config = dict(
    d_shared_expert=320,
    moe_layers=[0, 1, 2, 3, 4, 5, 6, 7, 8],
    router_score='sigmoid',
    balance_loss=0.000257,
    balance_bias=True,
    router_bias=True,
    norm='rmsnorm',
    tie_word_embeddings=False,
    max_steps=5646,
)
Below are experts of layer 2 (counted from 0) of a mixture-of-experts language model. Rows are named router (the router's row for the expert), gate (a neuron's input weights, with its number), up (a neuron's input weights, with its number) and show model dimensions 112-223. Each number is 128 + 24 x the weight over its row's rms, rounded and kept within 0 to 255. Numbers have three digits each.
After each expert's rows: a language model's description of what the expert responds to. This comes from a sample of Wikipedia text that the model never trained on.

# expert 10
router:138201138130143080121177098090107107104127131164125128092099157184091081147124136138151110142129118130124139142100140123158131138120133141133158147168151179120130127108149136102100122128147147181113096174151111106133168134087106104128122159131142082152118110129133138115098165132177152105063117159181125128139169153140138143090096148088
gate66:099141096119154133176148166106155161140140129125117166123138099145127119166130116139177090171101166125135090116151140139139121141118128092143112143139116096117145126128090113093155178135207110112126123125108129121113125144167138106157122099144138148162113117153161138132114144138174136141162113172098128122143144122121098158166135070116
up66:125132169122124160112162120133124126117113110167169163101133117146128132100133161130161108099152116108170093131127107110129126154131114126141187103116141098090120144152091141110160126149117130137093112125159108136097151164120158131121128110139147102137150093108116169137076151103180130118108136145056089130123121110121070131132208071080
gate67:116107116157152139131123132153136141117151123150189131145115164149110081116102122105156119156138129126133130157113139122103152155120110128150135140161144127147135118136140127157118117130091165132140141096144123092107151129145142131158151086124127136136107115101165187105124153155143107115138131131118103162175125131111097159165139133097
up67:123146122205145171122115101128099099129122168090061155148125103130085161090126114131153123168109096117082084104112142130138147136137127104124144145174097093127103119146077120128125131140114107128094151137128085126115104148090177141131141076173100127144165124136110140094142116106104147139098148097133171135151146120147130162143197132135
gate68:158144093138112120126128124138113120075143140133121144132151156097066182107125136160132128137108154131097155141117128085125159130116085127131118148147092157147112141117135150100147170154117140160073090153120101135127158129133119092122149107140133058115139141115102110088094119154093077114104131178099138146173150158110090152136094170092
up68:128154045155129137130125114157108132132128163172155084123166136095105154124138138150142141137109099125073124129113126125133196117124123151124128129142100131169116119114136145154100155199124099171127138141097140126110177142129146135113143103121140061111141134097109123137114122118112090133133112125112110129145118117110093165130118138098
gate69:128103121112130145111123092122132107112112120133164195117082132136133130131089081128127140156109127112101105098180124144115096127125093146152157138131108106104113164117148152151171113147121111154119118078150104117098107150151126113116163118146063147123097144144147097119100119097168126132070183113166082138159093148105155098102122136141
up69:139129155133130112115136130110160099140124140127129140123103126063106156158118167123131142092125110161113146150108147105153123171112074154110172156134101136148159120129154157131121103128090117105124087147109111129135131166119158106090127125141127118149125111102088147103127140162158138105123144104117173110103150128113146114130090140121
Infobox dates and separators. Table pipes, newlines and the years or months in infobox fields like Born:, Date of birth: and In office, plus taxonomy endings like -idae.

# expert 9
router:117111163119099129149175098114127113114100153118121120101090149167123106156131146138126152148107131085116149157121186067167108131122116144088178135160097153092127171101161155122127111117147163137085101188162124132127148154122105131148141140122119078167137147096110137128119148129188134129081120190171084134097128117098118157130113143089
gate0:112152154095115163137126139148072070117140089134104131106085148127131172126142129100089142091085100133110146098180119111138103107140122128153147146138101098170117111107124135123141072084107159152080090100164141093123140161121119136147165136110146103121105152143120151130162129167130080103096127168122146128112157124093113157157107126128
up0:122129156113127136129126175136134107133122107110126165116124125119115129133117124113115110181178092156098153147143109167159117126126111125159107093110122158124142106129083140094165143107134103153119149153170093120162148139139105124088137172123141126114051123191124087148118136124124161103141167150099126119136118126120123128126121096090
gate1:109073099132120130158137105148156135128127126129152151127103138102152100104114132112138136135152121123146061112111148102087141124159068138108155159121156132073124147119167144134093092126130142119108140148103153106112134124114136156153116148118119143136150148167124131136140124105128180111117100112115138110088128142109106116142097085127
up1:180162109126101121148128119146152138103149117120128145110100189116073128135120143183161111110138123165122110141142121127126113118115159110183106121095114147127163142136108119139116153145131106123117129153124128147108101147137114119100090149071140135144106133093066136136142094144141089112112152125126116084088133128142153165112127146143
gate2:139092140144123082078133144136127178151116129147141133096152114127112113170077110149109137100108147120142119142137139108095136170123158090099114089144107123126102115108133121126093140144109129144109106169090131171147122128129156139118167145176138141132143136112087089162103104154114120115180119095118150154110069120111152144107104144137
up2:127137101119154161128119103138105160146123135082129142121099146143098130168111146176147111135116126084150116106126112163145151141127147107108106162136152113121142105158114117147102166117129114093167122174077177145153109070073121148096122128116123136130151126120144146129124132139104089131168143127138147147122117128138172112143133110136
gate3:112109165086093152169123160110173124163105150093139119114157145175119113149125150153120132110151132145115140154075152116180162114131116113135137127091090166147110113128134128134157178115112097111097144156130136094132086151110126116149123109124120109183123128121126112119123146060108103155111139130171132126139119110134123117135138079118
up3:098148109124165117121105078124104116090163106131100080147134136096118137119150136107194128144141120114169153092146102130121106151115132112140092109176123093105073124113113135133072109129136132125135093127118128174144111119116128138134085111092131139161113135091193127114104132180124131104173124109160132133108138124155138101107166147127
Name suffixes, Latin endings. Word-ending pieces of names and Latin-style terms such as -ensis, -ia, -us and -ile, plus first names like Patrick and Paul.

# expert 3
router:117152168100143103146172101095117142160101145099139115159140116128135099117132114136089144118072127091136118138088123100103151143096116141123134141149105132134079128140127173126151089125170121123099117160115083136123114136116118137147126154182122135127136127115136179116136119118123148116143130112117121177132159126050124165125096178132
gate0:144097128132121084132136145142099166159143136090117115111086178144104081099130140098146133174133108111124131095129118156093152163121105132139142080165099095147117123174143113116137109124141117098143159149115135124099106151140154124118151131174103164164109105116147179141104106117112131148139126111100168149115101121110113149115119117148
up0:154142141195054112119146098121099123120150136132145102056146135164144129166101159120136149112105110087120121121152118121134089134112121133155120095135103128107142143142098118118150108122133132134112162145095147092113133133127153145100144091139142119089156142099115161153079141114150113144115110134116145165114157124094134131134129131174
gate1:119181126131093117176157076139106076128140119118089163093122146120124147120175157087111138111109116113106125119142114157122134135060157136161163132132092159114111115094132106145166111114145121132071132150119129103115153148146150133126134124153079105155112151151101163157128137157168136112119157166125107122109163152072147155146121144125
up1:092172111103102125124124080107096086102123132115098143115135124122141145111158139098101105155108117088133105120123106173110129136073149144161140132110121147134113119110114092125150090128148096119060150158149101118110166166142139132096128136134078113137106107148129154115146129124144161118135163115104095131127106158075110144132166160095
gate2:151147101156144169159146132086148155147157162175175125088141140120122111119119099104143105077138103091140149114119141103148139097117161112122116131133109130100109098129092150089114179130125116110170158119126152164121112120094161097176109151132134139161090133116112133133135105111149155104111108120090134145117126111122101120148112104169
up2:125142176163112110131135141137090102117104147090106108113129146135107136126108123156139151093104140081085092116135163154088183115119109126159168131106138113138138124116178131127143113130138153125109153133121108146144100172124110144068139099137130159121162084124129123148122114145128140074130162173142136119162134106162111084085134124086
gate3:120149149139126058120143118147152159162080109140108142150132138100122138099121154163152152130120139098151087091146144091104138140171112149114128124130167111136096136136158107119130101146114126123132112171149133110135105145138137111165113155091117106129110130119167135129113128121088103185124104149133112121098108109096119160108106125148
up3:135123150138121134129106076126131135087151146138146136161155120111141148125072170140124113105152173104120105111152161146145124108119092128126127082093127113074109164085142124128117106156157106150128163112137099114119117127126126116160159099120125179155063105146130103118101144093155097168143143112113151138113102133099132098136106110098
Mid-word fragments, kin nouns. Word-internal fragments after a first letter or syllable, as in t-rit-ium and Li-ou-ville, and kinship nouns such as mother, wife, father.

# expert 7
router:141109157145117067113183140111125121128095095144121110129120110167131074126094104140128154143134095146114125141107176101160095163110105139102145110162136137114118140098203150099122106119149154142113144165159127141132112128120110114111116147160158130119132122129136168138140111153152167117089123119192127152089142148086127136072119107132
gate0:131155145110185142153127118090103099148123138154157117105095149126124135122125163112103153141121127142123145136124165112139142152155150172099146159146152160131138115144134106162102092115109134155082125161118126149133114134117094109144110118116160096104103113125104125117123145107164127124096071135098104136140135123103123142099111145095
up0:094131155138145130124117103105091130128121133154124134127141129146099121118131129134141173152142126115102125120115148120116135143128154189133140168166180142117162092145138148149080104097128166175107125154168143093150116127117128154161101091155126140122136119129158115110108140141148152124099111108150134140128116133099140124076135151112
gate1:149104140144095123151150117102151109107137127133120103110114166163121138130149120147126149125141095124134149135110147116140145133112107115131125100171161129123129151124159179112172077146083191137121133172142130149161155100111169120104132127137127113118158130098165136143142178122099110128142122119122132134070112172099126092110098114113
up1:150080121143082116140129137155124148086138128100091102085099131164137142112134145131138173144140101095126146118117134118136139162139091105153134081179162144128108138126118141080152110146128168112121149163170138122141121106078167166116111131175126134132172099123154109140160118134102129128154115137127126132072144163099114096105123103135
gate2:069109139124143161129123074157161115136157106107115124130091134160130098151089146148135142171122129172136119123121185087122147145176153169101154130155102158120099141141165140114123099163145107086142124118111112119161121135121110114140128131145154143132102134126126142129173043114086133147086151123126138165121138131119122098111155146098
up2:142146130133108152142129144112130129096118140160123156101150142085144173139177113113110105147120130118147123140150122169157098116108082106153144149134130098159151145119084091150143108110090168169064125128107132134095145132137115138143065151129101093133131125098122119108114204111164130134143090141140098121131118159178111131151113127111
gate3:163155177133121103149134142136127133160125131154134135099088134155120091121060154124107093168111094137096137111104142141123130115136116178124099124189122164084134126129118109170132135104131116146143134151130076085142159139109124123115096141172154118103129164116087173153099154087127177132098161141160092142146138173130150111093134123128
up3:122126107140117112130119159108150094119088111147154172120164182076123125155136132150111110145125134146125105127160188136122125103103139150140129163120109144096176141106130183120124130103139122113126160153146136120092131108150093168103141114164169117133093120122097154100127093119187148111094149116132157159098139126103123143075121171113
Level-2 section headings. Level-2 headings like ==Personnel==, ==Plot==, ==See also== and ==Honours==, plus Votes, Turnout and Apps columns in sports and election tables.

# expert 6
router:134145130116137089154176126093116131130099121163161124113126157157124092158115139119121105107105158088135148157143174087144121157079099146091155103145123148130117170116180129112131089108157135171098120140113124148071139143125121122178139142142122119130113139108101137115087128158143127099114121172147115148115133130079108135120077164103
gate5:119126146115093105116124105128112138104137132099151152088139169139145101133102119089114146077123185125121108099148143130152150166174144119130116088117112111157103138073189110149130169101118093132101104065151136146165106147112100118121154114120170110154104108136110135135122098167122116130137097119126095139149129139116119126124130166104
up5:115144109126162149135161158096115078169084160128157127137121110125097127147168156134126127116124101141095153135119143114103104102105097124115146178147108159117126122138088179123164152098139165120163129187141116159069162132160128114142130159150113156106152139107130124120137168073166116117152136135176150137141143099142127119124101081125
gate6:130152133121091120108114163157166110089111122151145131123119146134156134119105150166135077089143071147123137138134131157120090116085109100186110076114112144133150141125104090124120162124097100112114124137163114155107140139116107167151123135095122157109119062140104151138127151131157109131170133111102119107177174084115104176112149132107
up6:153145123115108126118087150149159127118149146123137139145125137115144146129112129161129077081151065156153129143124101158100106113131114075168116084106120119152129128158088087129119134113088080110132146115141116146142120118109122150153120121098090190101124085148112146162124148153152140137166140098107096120159136097129134157144152136106
gate7:098164107132092110078136161103110123151103152117114118097173156126111101111147152125122165128094154098165116157178127121140139102106088109100116124104092118152142114076141153145120136093139138128152129111089097148158140084106093135092088131130120149133110164108165165127105110131161134170115161156121149139149085132116126145129128101110
up7:119176099143079106065131155107138122172098145137140126122174158151097087113179144141099161100090152106146101147151129137129151121118103116093112138088099127173159101094130130162123136129135134123129163102089123134143153083118099161091116112137109150132128183116165147135111093125140139140125169154124165137140070120123119146105101112087
gate8:105134163144126131121126157121175144147117147146136158063181099140129101096123145126164110122117165121096123060097123136158148152071149085121124138124133128108115134128117119104140135116124133146161104119113157152128099087105123135119145108113139148144155098124105106119117113162116136101109130148159150139126121154144130170111186132128
up8:138149132135114141140120078125092103109112082086174112156105146132130137172147140132123119113106100137174134162162142125119123100184117171121127116144115132094136119113132132123163119149163161160138135130135120134141106171146131110109104103070110123100105143104141139143078143174157116130140103117117107152122148109088103096120082131081
Clause-initial words after conjunctions. Words right after and, a comma or a full stop, such as The, It, its and but, and nouns following and, like maintenance.

# expert 8
router:154103113150147101146157092110124143162113130171146119118136114139156080155085112146138104103114145092146162134126134128179138151129097137081118114136140144078124173137140117109132126136168153167130146104115169097086121118130118117160100148170130151137133120112120154153110124103131123130119106175162136155112149136130073137139121144133
gate5:160170116069159148159130174126141119118124143143093110130047175103124113106120133130140151129139145080111084163125132107123113139121113147123148143127125178128095116138145104139137100122155127124136081130112164126079122136102160200113126133114144146147148131072113142103144150102173115120109153099100141145149108097159103123114157128124
up5:169162111103163131148100153135179168146117161104175118085138152135076132099108152116124102121187122102109070165116138150109154138128138100147129103144115140141088158164135123144165090129099113155143133140080178108114148119102164139117123119148143108137146123147143119161132132106137131137119125108107169154155109099169121125120140106151
gate6:134127140125165142118133152151117131101140130099150102117078124093139183150139111109113127114122185125107170125154116120127112114140075148061098143171150126121113142141171126120141129168120133155103128115132117102081101134164162155099097130148126136119152107150107167121132119122157097145107110105191144135123173141091103122156132168113
up6:133101140102145123149116115145138088102160170148073133142133120161167127111133146140146105138118073121139149128123139112139121131119147129199147149091146097169095105155149103105145155141136159104129110145128114141119107100073139101130124155082132106099095109092111139148171130115098146142111131077087115148135156125161126143142163151124
gate7:104110121127145118138136135151159132128123124173130133108113085154154100172081138108090136095125134059131131144153145100147116141117208119099122112137180128137093155138124104106168142147151129103109130131200126115165148142125165149099129138093141148130113107147100096109136112110180119142116095111142108157149129161115147137081146136174
up7:101120139147144131110134138140154121150119133148124139111139096098188075131133152085056162110105137077151142169147132124118131123146156162077105100128160140163092136135110106125149093154155131108116113124139168117137128107114156184130145157121130161155159126115102134091141122129133138104142124117122115089186146133114094153123134111166
gate8:155119093148133091097131100114097155170130173163165147121201088130087166120112114137119124101170172137107091127152130113098132123110111101061105111137134159145114142105128154178120109087154156124112129120145134113155161147114128112150128124119132094130129132108139127150113130139125158135126121132106143137141127121124091110081122158132
up8:105128127162133142146132093131095145118141156145134089104133099173178145132121081126138103140145161196128098104138152155170114110137099109131124123095135176113128094123140131172084138086085162134142165137159120119123134134117125108125145148140155146128162130136104135123162148093142113145115062140122108133122108138160140143149124100152
Line breaks, line-initial capitals. Newlines and the capital letter or first piece starting a line, heading, cell or quotation, such as ===S, ===C, New and Synonyms:.

# expert 11
router:133174171131120112125166124095105118146102132141161101112105145155111087140103137133093094109125143098133168178100163094150131157098094139111160132148133150136103158136152126097115093102163151147097109155107125142114141139111107133177147160158123090135133123121083159129083125149153136100100113159149136167113151133095110139127097169108
gate5:138151147155086176146145100086129097140136129119126150109095109145122117127126150051085123109101164093121161116143117114161127141128115145120163117121124133113067115117153103128127123127138091191098051153105101152119107159151106145157140163112138111163149155094111149136136099141139149122128091139128144127150107127119087133149145131114
up5:139146140153129159137137088133127128172123128134148125121070125125157089138126101114119131135094156113098142149152150120149116133111084117115189151142146159124117125101165124137144138145148118152111115162165153168096142129146101133128134144112110071104165159105127128138112148157127149098136131133174171114186111136109176121081150146105
gate6:095184156146173160175131087095109113162102108153167155096094101112143120154156134128136100169114110079130157153155131111077117091112145148171137114106108116118106143116137163156130137123152122151128120171118129117088102119144146145136083124152138095103122112139099103112089123093143145119109151107130123117150133110095165112167095143119
up6:119124172136149192135124106134121133131128103148158120148080148125144103156137123157121141135131171125121178133124148141129164132097142116123151157128139116112128109131164170147118107161126153129127125130108152145082095144153140150151134115151083105131144125113164124106164107072131115101109159098114153162129109123096193139140104174056
gate7:081182193121136086162140139148144151131103125130141122134099145110102078138080151145168158135140082132135177105182149155130127106188047123109111155105137107138173135149105161172152146135139130105122170132146145119179128131155126107105130119104116133108123098119103083111175156151103160122110115167159161171139143089146099100148169108133
up7:163105073139123138104132099137111131113148134134131147122128144138137161142194086117119170135106184120122124133091142103113121175076194176158135118128110172099122129087174135105104110129132135171121101137125130117079136150112122145142106124149165101149137152124153164135083117093162120113115142116130109095078139164076170131105095116116
gate8:132154144145104108151134153129112095100095146167112126103132130156134090117143164151125108166113160147137154181140160138156125126101158161121132111069153112150149122109114120154126146110189137101122140199111107136123137133146093105108158160126109103132161094174056137128118104115152117107114127153126089134125078108118137146113129170096
up8:130114087135162089108149091106135144125108135098080123117128135055152175156094138105129126089111138075121124080129127123126117128173155119176115124162126147165168130120114097131120132076092144150119131059150137067135082098118172151091136143099156165107132146111166122115150126152133146144133109128131123102117181111133132145118106109133
Breaks after sentence ends. Newlines after full stops or colons that end sentences and list introductions, plus Hong, China, JPN, CHN and the verb stated.

# expert 1
router:103157160106123159141178148103105114097087150102125115110112119147117142119134108133120149166072150134096081156120153098099126146121118142160204167175079132138129124112146159140152136111139094125091115189150071169125131171102114142148118154145114083155171156122122116093129125134130130102097139119126118131131138098123137190094111129094
gate0:163126148120086128131138110119127135122062111137156130123124147109153151131122109133125121123068119129113116157116125108076132136163138104159148122135131167158119118119111142144169145109131144158139118117146111107129154132153146159096168112153129107139104072123147155088113154138172130147136121144114167140163111139136109151146100148085
up0:099126133112121120164135135069147125096083126100114125160105138115110166136144096112154149129069152118122130098128120119060125135171121110177094085142118130171104112118098075127183184158131124136129138131137108162117126131191163130145166125139128095130151135130148114123131124131109179127134142168125136127144122139143113162151119106097
gate1:129148169129094145171153128179156107072081126087115111093103164147139122141144104123143116100137110103140139118169117128120158142107137090101173135165113155142182156133148116109126117144152178148100122128151142135132127129099109117128155159132095120128101134125099150154147131129187061131132137178130084108080125138124144137120133112086
up1:168086101152163084083116117087136142141129102181148138147116123125159138119083127116106149104134127106145118133082169140133124121126073147168111100132153123109115145099115108122135127070117145123158116136122127065121146161177156133124110114124148168089089136141121109107108144104104191142113133084149162114133162106119100108176119154166
gate2:141160090115105108159138134115147123103125125142101147119184114141127124108102178127125131123126156153120115092135106070140133106124128143117147125089119133121195108135161125118098114108125124140106178147118072123135163101115099156182093149121137136101148108173152100103124146147160144117126130144119133126166137169108153140142100149144
up2:153143144147120093131147156143105162175108122134131107102136140101124136155122189144138128126141157175133097129123161111162175174114130097141119121113132117066148147125120149119118125122154138155152098172144150096130108108134114105138144148112124161145158144134143165113100119185132159110124094159149113156110171129105116126126087119138
gate3:114088138081120180111148142087144133146071133137134134126144119139133125125133114148132136114092137134115112149108174079111139136107125147157146108115136116100087125140119145113156107104127092130129115163139126147088132114126153143144130139140138157168139169102133122109134067135125116154115125129138102149115113076096138157115131167123
up3:114079140082118215104120148071159130164091149125117133137154134143141144126107119144117135118088136129114101167112159114119130131112087132163125080124152120096095135125117122115159138105107086128120109135129154125094109098132146128152166115115147171173157157134132121129130088145108122133112110118110111140133119073108116173146156141122
Section heading closers. Closing === or ==== marks after section titles, and the ends of institutional names such as County, Ward, Police and Sheriff.

# expert 0
router:109117142155151110134187120130111137142132155125088108153114093140127142166106112122167110129118130095143146097140142094177124140113111149130159139136133105125119168111162116101121095123169142177127142134129147130096102115101148120110108127175142156110119121150117140126105110157166174120116110136168143106076162152118143098129122156123
gate0:109122133090152149118109106123133212121129131162131155162125132148112150134137143137161151142090178137140126152103111088147125143099106145130148145155145139103155111107134153135168101148161150158093118130141121106147110140121109137103135116146074133122114117154128108157189102118169146077095154121080112135097122090121145136126132181130
up0:138137197111140106040181106113115148146109107115140106188157132139100141066123140120091126110143138110164125120133079138120142142112069166117083150129153092095122152128172144107160142119118134099150140142136166141164124123106098140134120134131133126083099099172143110096117100121141140144118138165140079107123142113155141127162137109174
gate1:101101139144117172109150098105143123151106126123126113149144105141145166122118116095093179156174134124137145136154141121165123111134153104067136136096140113174111139098147155078153091107085143159124117140101117139141076155099127096089097129137110096116146122143139137113133099124115164125117106120193130109108149090111123146159137135116
up1:121122158097112154110112132125099126100127144086166113095127107138153134131123111156133135146116134144088131102152104150138126162097153047083147126097090128176108114092146132140148124142117134123119109127089124161119093153103139098143148143103126111106151107129092102097126167152126115148121130099155166155141156077138090162109136133093
gate2:112120119084107144155086118152127179109106143094136142133153129114109148134133169131114093061101123126116124108137161121104128107084113125127144103114102130123149132133131141126150116130111147145132084140104113141144113154121099140127150153172168122094110094123134138138134151100121122143097126145116069147144192124136131088123177127073
up2:128090133083113109100092134145140165070131099074139135135157117106137128111128164132130083109099142147090110105163141130105121104112147155130130097110106086144142150119108129122109152130140125136135135125120112129136119119145141099119146103194150117079119086163150120152073110137110114124131129126115096145176140150094088122110172160109
gate3:151143128133115129106159151137151149130123125116161116125111116139132153117095089102192131117121092144125091164090154110165130086129127143073125140070128134117147128133137108098142111122159134165129141166080111120116135103087177130112122147148114116114136083143120117133165136147102093148113156128137150145123101137089158098135123111082
up3:139138134128075117116135108123116165115131163177128157105124104109103120135110115123118156093154139131130144131139107119155132131152127134152130135163118132088111136134125166127124121094174186101180144115154157112116097127130122141115135132127113117154081112081103146079124097108201137148132142133141158130120179142129105122118125134139
Coordinates and infobox numbers. Digits and symbols inside geographic coordinates, such as seconds before ″N, °N and ″E, plus infobox and table figures like Total: and percentages.

# expert 5
router:107148158086132120136191133149097105093102160080088120137104115122114148123125106120127155172108109113101168120110166080155113150121174148120156147121128165144133164121145132123118100092145148154105144184159109188140106141106122119142107155105119115129102150125103146114138118153152167127093132142178119125078129138104189133103118177102
gate0:163170109152084096109134165127169121114137106119120080140179134134134086116128108176142124101133140119086110132165141121158158133106146090195172137107123121139131155148151185112102138128146181160068110161140117174132123132172101120153139141125144174100130101100135136131101143159119128144147154124110126114109140158153148118138142096107
up0:149180106084167076114114114104117152156164155134093134138161144107145120099158147103124179132107114136159143103093127078108116119115132146126139124127111160103168131154180093089130109104097138121156094098138116127121107124126085105141111126113123164131165118155123147138152142110124137134112129089162112099120097109128164127107125138151
gate1:104116136121153112126161146159115174121107085130103131160153131130142145114136125119138110138083154108133133149158112089097093095106130145143153095119141141144108127149101109099151116136096160139125132139111168182122117151134126169120105145116193096123180142149105171151150140167106107131106124208112107108107118127132127119141136141140
up1:120087142132134148165137169157104128104094132091112118148125138115110183106210093123149153149106142131128125118160125101103112087135125114100176146101092136157125126126097072125125126139127141117116121140131119132144125119113169141125084120077133098116158163099136166119139150181098108136138130194144094112123149130107133133141125148149
gate2:081153163164126125124162113151154114131119131148119153124096171133140155101130118155130149148122105158093130136156133073136116127156122148148151143137113130096155140176143120128127127140108131125073105136112136121141123112101111122137118132103166123115161166117118110158146117176115090133098142117166090111121133137093150120144123112101
up2:073144149127191128139181110130109122127165146108076150140142110124100161106130081142124122124105102147098124118161115098109109099124110145126114134083101155123102117135132135109109104130100150111158109129118133129132147112091121137160126142114150174084203139151114108132179147120100119122169164135187115140110122128109134108143135157113
gate3:171139121170137156114152125167125140137122133113134141135096122144121168121135119134125131164137114105133193101144148155124117131119145137106149104134168152158106081125079083097149085122119120134118150091129129139152073130090151193121121144120122133136052126144108133113112132135139119117089170139109138128104119097121154156113129145097
up3:101162154129158123113124122091106121130131142142134128170130103091129101119126171109140159141081152131141128162142086087090127149120106166139089157142120123093167133143159178142147150140153093145140142123116117117092202155146130126174154140157120137118153167129147122158126092127146128107141096103110118149132137154146086122119141137172
Foreign-name pieces, sports tables. Fragments of Slavic and other foreign names (-ović, č, ș), Thai bytes and dinosaur -osaur, often inside sports tables and club or place names.

# expert 2
router:121120141098137129132165134114108141166116115137198135124082133142142084115134140089057110136101131099143110175095134077109141129119126155104161128157164111133099142142165134155146098099136141148115148118095128119130137109133132160154147149142121122145126127123159159107121135163126146101120136116108117153121137122082102166152084144108
gate0:150130133135104152149136120147100156132114133148161159161107115126154081096157128123087109133121157135154142118129112159107147161145117144097138117130135135156122132132114105139154170073146107137121121117105106183090112160131107143146138143135111122094103153142097088101112111137111099094117167115116125141109092131115128153108095172142
up0:133121084168113109097149115129110149131105122161101110144080113125105079137157126139107091081108142114124118092133145141115151183107135119125094174132127145134127155126140105152117112109163115142153113129100131148100158143088123154117161163128107118104096158129111062080138062142137118089068146141128119133122110139136130124105135133135
gate1:109087136098144130190114085111110124172104160081118122107135155132126129098153128105111106151121141123107144104110122130135127124124101152089132101124120125126111121114161143153146166123164110155154119147108139143138109094123111133141121118110151145118084112089110131093116132162100085110137111120097130134117130128064099127132137101127
up1:124079151131108094179149076116128152163109104141120118107125180126095117106152133125115108109088188134088138079125142090138128127154100131110163101129128148125116133081144141133148161117168109172093108127132130148108114110134133157163133140105139121122070114123134126118121129138112092099140146119105142138118140143084116119132104113109
gate2:180166173101135117072127143137134113108110123140158094090109151130114105137092167110141098110120113147138155146147089107115128134137124168166188102136121142114109127128111076127135086119132101169108096136121160128143183155124148074079120138104143136105117093137129144130111145162132093147143137120125116155111103143110122131118105136141
up2:165157110129135137132106137110132147151131149115151105091058171096118154099113097109106138107092095157147145112177113113129144137177130139171139116116136130151078129138130079126156112107162139145131133086114142103119159115116144090084172126122130124115168107117156116131148165143132112147163126132109100109109121125100155129176128095127
gate3:146116111139159100160143115133178154102123115179188108137122139142102124109127090100149125091151096108116140129109088114109107118115125168112119112128141136078116145114120122121124116135117093148100097109123153134098143113117122108118148135136148132115149170120133128157138142120092106099112169136126161152140099173104153113105154147124
up3:133096113107131136116128150150133182117150096163104109170104132133127166140138118139156151125136140123119140173195105117102130131097133148136120094145144094114123145139122124085106144104111118135131129116122130095133102089139118128097148142100132107135108157130159082131106171143107104112126122140136162144130144147123126116162144133112
Inflectional suffixes, quantifiers. Verb and noun endings like -ing, -s, -ed and -ies in running prose, plus comparison words such as same, different, few and longer.

# expert 4
router:126169164118113127146178117091115105128085140147146127104113145156114093154119139120120118122102167109108152162126167090159126142098109145122186135153123136111125169090171153113118105103149142149057108162137120155107130191116102113144163163137124080134118125104091123113105101164164136121102109149140133158106145135088118123116091163097
gate5:142140141127106143148127126199124150106125133146095117126110125162114118099115166137079139165097137146169135141098143128106137162107154157147135151110139150136137074128183094095121122109093113132158114164137170165118120141132100124132127123149134070121147147122155125219118144130129123129155052161087136151118127103110129064119122120110
up5:120130141117149146117123123146121153091133139085114146128134155140126137104146130136094139154128121175141146171123131082116119132122124106150185169089145126155130121157160089116165111092104142070168121176172158138136135094119133144115103142128132126122115120116159125175149132133088090159163116153114153128097125097108126092105142146087
gate6:144108108122119093149172139134126157127097143106108144104129112159131131120127148139147151151092141101104142105109120104139140128127108128126131136125107113181123141120161176115155146085155140142155167101120107137148139162179142134151110168121135129156153102125103097161146138138137127115124154157116099176160152118096096118135102108176
up6:136114125158113151155103153153142109095130116104158135145121110131151131126098129121137145129166116095107108131116088141069117111154125160142124188169115138155140131134129158148108170110138138154130157076120126148101143160106126151114115137094094096134163114126103140163153146183119133098125121088126157146126179081146107074117133131122
gate7:124162103111153122178131139113122158089130146107107119147129177158119143133129144094074105093110114064137136146145117073109154128149145133151171124180138139133085140124128075144157098146125157109088134095126178067113067087148131089154131117117131116116151105164142120126165117179093113146124125126130092134114139120144147136120145133133
up7:146080144109117122109136100139123137173110095137146155115135071091142115157137115170163126115143127163128106109103153146145099119109116130120084144113134131113184129105133204111121161111084124148149099162103114166130140223118100135146123150149123147154139169093099157116132125085150131101108164150121167129117164133143117124114134152149
gate8:171159172126159130145127115110115123092072143151096112148134184127147120108110121141180097107139097081122145164131162115112129134103130164100140155166126140098151136123158074104145082121133133100090121140164137140157115116120109138186135123145126103183103115133129113140147097145148078097111152145130116156136124112109101145116119123117
up8:178138162120169123143159154097118124135102134165113110153127146167108131137117137119115108088169089136127101175103168124131165133151136134106161150155107122134119134126145075159121134092090133124112093149163131097130123082100150117121153137122112137109108153130144081098134153134099089114125097153124132160116127127138120146120076092137
Function words, head nouns. Common function words (the, in, was, and, that) and head nouns ending a name or phrase, such as Range, system, Chart and et al.